From a checkpoint of a small mixture-of-experts model trained on Wikipedia: a variant of Muon for the experts, 5389 steps.
Below are experts of layer 8 (counted from 0) of a mixture-of-experts language model. Rows are named router (the router's row for the expert), up (a neuron's input weights, with its number) and show model dimensions 0-159. Each number is 128 + 32 x the weight over its row's rms, rounded and kept within 0 to 255. Numbers have three digits each.
Before each expert's rows: a language model's description of what the expert responds to. This comes from a sample of Wikipedia text that the model never trained on.

# expert 11
It responds to: Capital initial letters. Single capital-letter tokens, mostly a name's first letter or a middle initial, in names and tables, such as C. Evans, B|uckner.
router:115070106089084154083114134170130133156145155156120141091121118172153179166128125166134170172124120108160129138202087111115139096135136180151136161135164068098101171060136109131067130120074141146101146091096174062117181110135153114142147158126112110111117168118207114145096080124176153140151100122078106101136094099078148093094114111116177133108085136160164150123103099159133153101098115158110032125043103120140161145087105152152176158147138210126125151159144151149168095067140125
up0:127096043101142121129083110092152119120158123139134160081128181067166105128182185184143121149215100176084139179138127153136134112148102100125130092113128105121103107156162109121104123107116137158125127106094177135119084076108164129090145098116098098147151155133173095148138157102077168113125097167202096111079143170211206103121113170162135130138120118154100130109172131083137106068113123115091116128075116164119115080065149120125176166111087097138158169157108148052119150143156074
up1:175113087123090135059147099136117142184136130134113166152126117149163127144142074169094120152155143173161175161138132097092115132138163121095114129126145085049186126132102129101181187149165151142100160081135154102152136145077128090177085190098130149121125142122128116158084141125100095133134113154145083141125189075115132109105137125093109188176104153128091157120156080051075137147079161119117142072174139100131169082182098102154090150163189193107133147098159120156213160153114155
up2:146083128069133126058184150125124126117099117123177101171158102154160199095103128079101100153114113149134173096105128134102147209124141140154120138126118126156119116183110135139096049120123152137128142074077121148114109147098171137110123147163128126142201117151172120122173159148108123119148131075133136088132076133199119121160110036130068126182135101129105150104123154095103052111124198130118127152137079069090066122092098076121121093069176124153116158176182131125133106150082124
up3:093134078178187114162155122139140171156120120126101100184157166139095118133074136089126089143141113108126125148124108147156131094085181118109100127143141140102183099126127100132063139100088121121161153171107133177071125169156120123149113128152136131112126124118096171122175097089084193131119149149109132154170115171121122092089082087102085201125134060140167177085136120156123127079151173119129091133180226187151062150128071074084182123117164083175135102190124117094134140146089145
up4:163130113137046128131075160168127117209165114108072112176118134147163191168108111121124097140062183141141117090170087094070073137174137159100120136044171115145172143070088173125136172105096108136170082106081206124139124149118142111152075126145119117103129151093160166134110157122113145124139111174097130109163123093126142111102096134095149125133115123136138092084110128145107175115164162092138101139131099187166153179080183130079066092133071204133128137149142129156120125150150138

# expert 48
It responds to: Month names in dates. Month names and the space or comma after them in dates, usually in tables, such as December 7, 2025 and February 25, 2012.
router:109110078126172137145128142132162094162122119159118141064187158144165158138097116156114118183131107127145105118164103145136143167123124172126150158107134134107106105141082127144039133133114103134151177178092135096102222085134133093199151167160113089169091164107136103142131064123089083112179174100151088175124139111115084105090132109085159175122115172071151120117120138171136157143169074148165068161117129117117123116119125104149137112142106155102166123181211200119133047077135090
up0:064152133140117179160121134144181180144139035183109145116156129181119113164068079098194117114139152105115142113143137111161083171125193166114141157100133101133113132131112179119102076123174093120148171143102165139125189093138108087161143145125102141153055159164124119081170117139111087189199161096104089197171093083166133086113146172117093163198123145138178106126123097152091133104133085165133128151145131106153116131144145097092075136153103177077145128125139104101157105111162108
up1:153188098132105089178102098149137148169154126137100165052203130131160146131093142133132154186121132097141135135162117096195137136117145145115110100172115141166086153128151055178101139145119162175155141163128187090103148076154082121146105142191108130116126113086139135190104160116171100074158125074143119151086138112110051105124116127112128078079132159129107160167071161094129193104071100087201083143145144088079113106095126147151142149138081185110114103102108091086132101133128096
up2:092127130175122111133122098041143084089092086066148152112165177161116145115174177150144114101114153134111141150132154146121104136133127105116179182108090104098120114108143119124130153146108166095113146080118135165142138122141100128106108208080163117157111091124141047208144186148137122112199106140126128119117135179048096087086110054142175154100139100113157132058140151133121119138166134084102171164106112148155118069081173142163146142105125140129144064142194164127109109089161187
up3:105175159062097152117141125133131154087159078094205138060195162145112195109122110150097129166170090119127130172156199090125177099116167099125089140147116068132085084179121088172117139101167143118061135108122100139136140072148117118111139147147114176147151115143166161151171102131128175139180099101118163079147192172057116127125131116118103121107126130148098120126054112105121087107119120082137169169128159120109155136176093066131133120171134067092156153093133104115078095173115126
up4:150084163064144158157109094099107113111076121083119138052176133200157129099080112158126096175128126146170170118182099117119161157068143105130133146135130088123122100185133099119066144094117088129146119210129173158154130055117107086154125159148117054117127223076113138151106111150182083141167150121126104154116133127090105169116085091155119138081113098066104099131156133128157146095168181144136100146092115127100135104114105097195136153097176133112102101173116148137157086118158099

# expert 10
It responds to: Pr/consonant-cluster starts, table separators. Word-initial pieces like Pr, pr, cr, ass, N, H (Madhya Pradesh, Prague), plus column bars before goal-difference values in league tables.
router:118085123112103185058140106170145124161100178130105115082099162136131172172133126131125137161127156136164084128145101134119129090140174097108117103108125141131056089112146130200096130082104094125066157164109171095162147093199149158165129106143112104113078139151174123145171142141147117125159103078102095128115086161157124087083109156116159154101112125103095124117143110210128118110097146173198080114079075140142098156106105139108124181125109179083082183198113142150210186165113109
up0:145144132104120130127075099146121121111147148173086146082102164100149145192116165117175121154228121088219116126063081146156140114140158161137153160127124141184094125143128136090100154138107072147123145128110109118122080117166181144167154141102144138112100151118162130119133122102098138178100164119088107103095117163135062176127118135102182122072161077131138121061174136211108156089189129143125184103106085147145139181141188171179169103108106087121100135138108080144143180139133177
up1:159170095114158171154107070088118151095132159111100152106162178148097134112107107098100139181183129149149142140110122121139097179111097146105086136135048132098087160110144165111104113145185159150086169133153157162119168099159133183116163187132164118113098171124136106141097134156131121126116088129154120148157083130193113084114158167141118162104151114108113128181124072169127163136078185139150087183196050115068088112149138113153181179105126182148145143113117147118046204107164143
up2:110177169149133131123163146155145091176103131142155089106143090138098119166107119134140162181141239141111091063112087161131119107125125094134138166153127158158064069099189088154106124105147158136137122138069141152153174096168155104146102097154106160122081145164137137140124164114194170174105057079091080040150076138073142086134088140128131080170139147132115109138180133182144108115088111072095140088162111165183132098133130134150095094117093132096145162120141098129163117094154105
up3:100115175135114142131125106142160143128097168105153134054131057156110112155122127113146101161169163129109065146122150182162102142135128135099095098121111139176155112115106026182080122054073163182116150097125153168072165000084168136164120097131129134107095123140156180063113126107098167100142126118077135128149111111163142124148130111174145148133098106118139139126119056188104114089143100156161109146142093122139150102111099115131183126157133113111201181150140100125138131117121098
up4:151157138134152158170124145126134070146154155111087134143124130177123200190153105140178134140037104096150124133140129123098157099111120109065107074171193140074153129150112172158166113086140113159104080116101135136128119169148146182163218141134147119118125150193143126201142090153085112083145098114147103120108106157111080169135126153107165166099130147167126154127087138151120165038150097120134143107120126149159173089181095110089086134167164150132071087157160121080146168144072153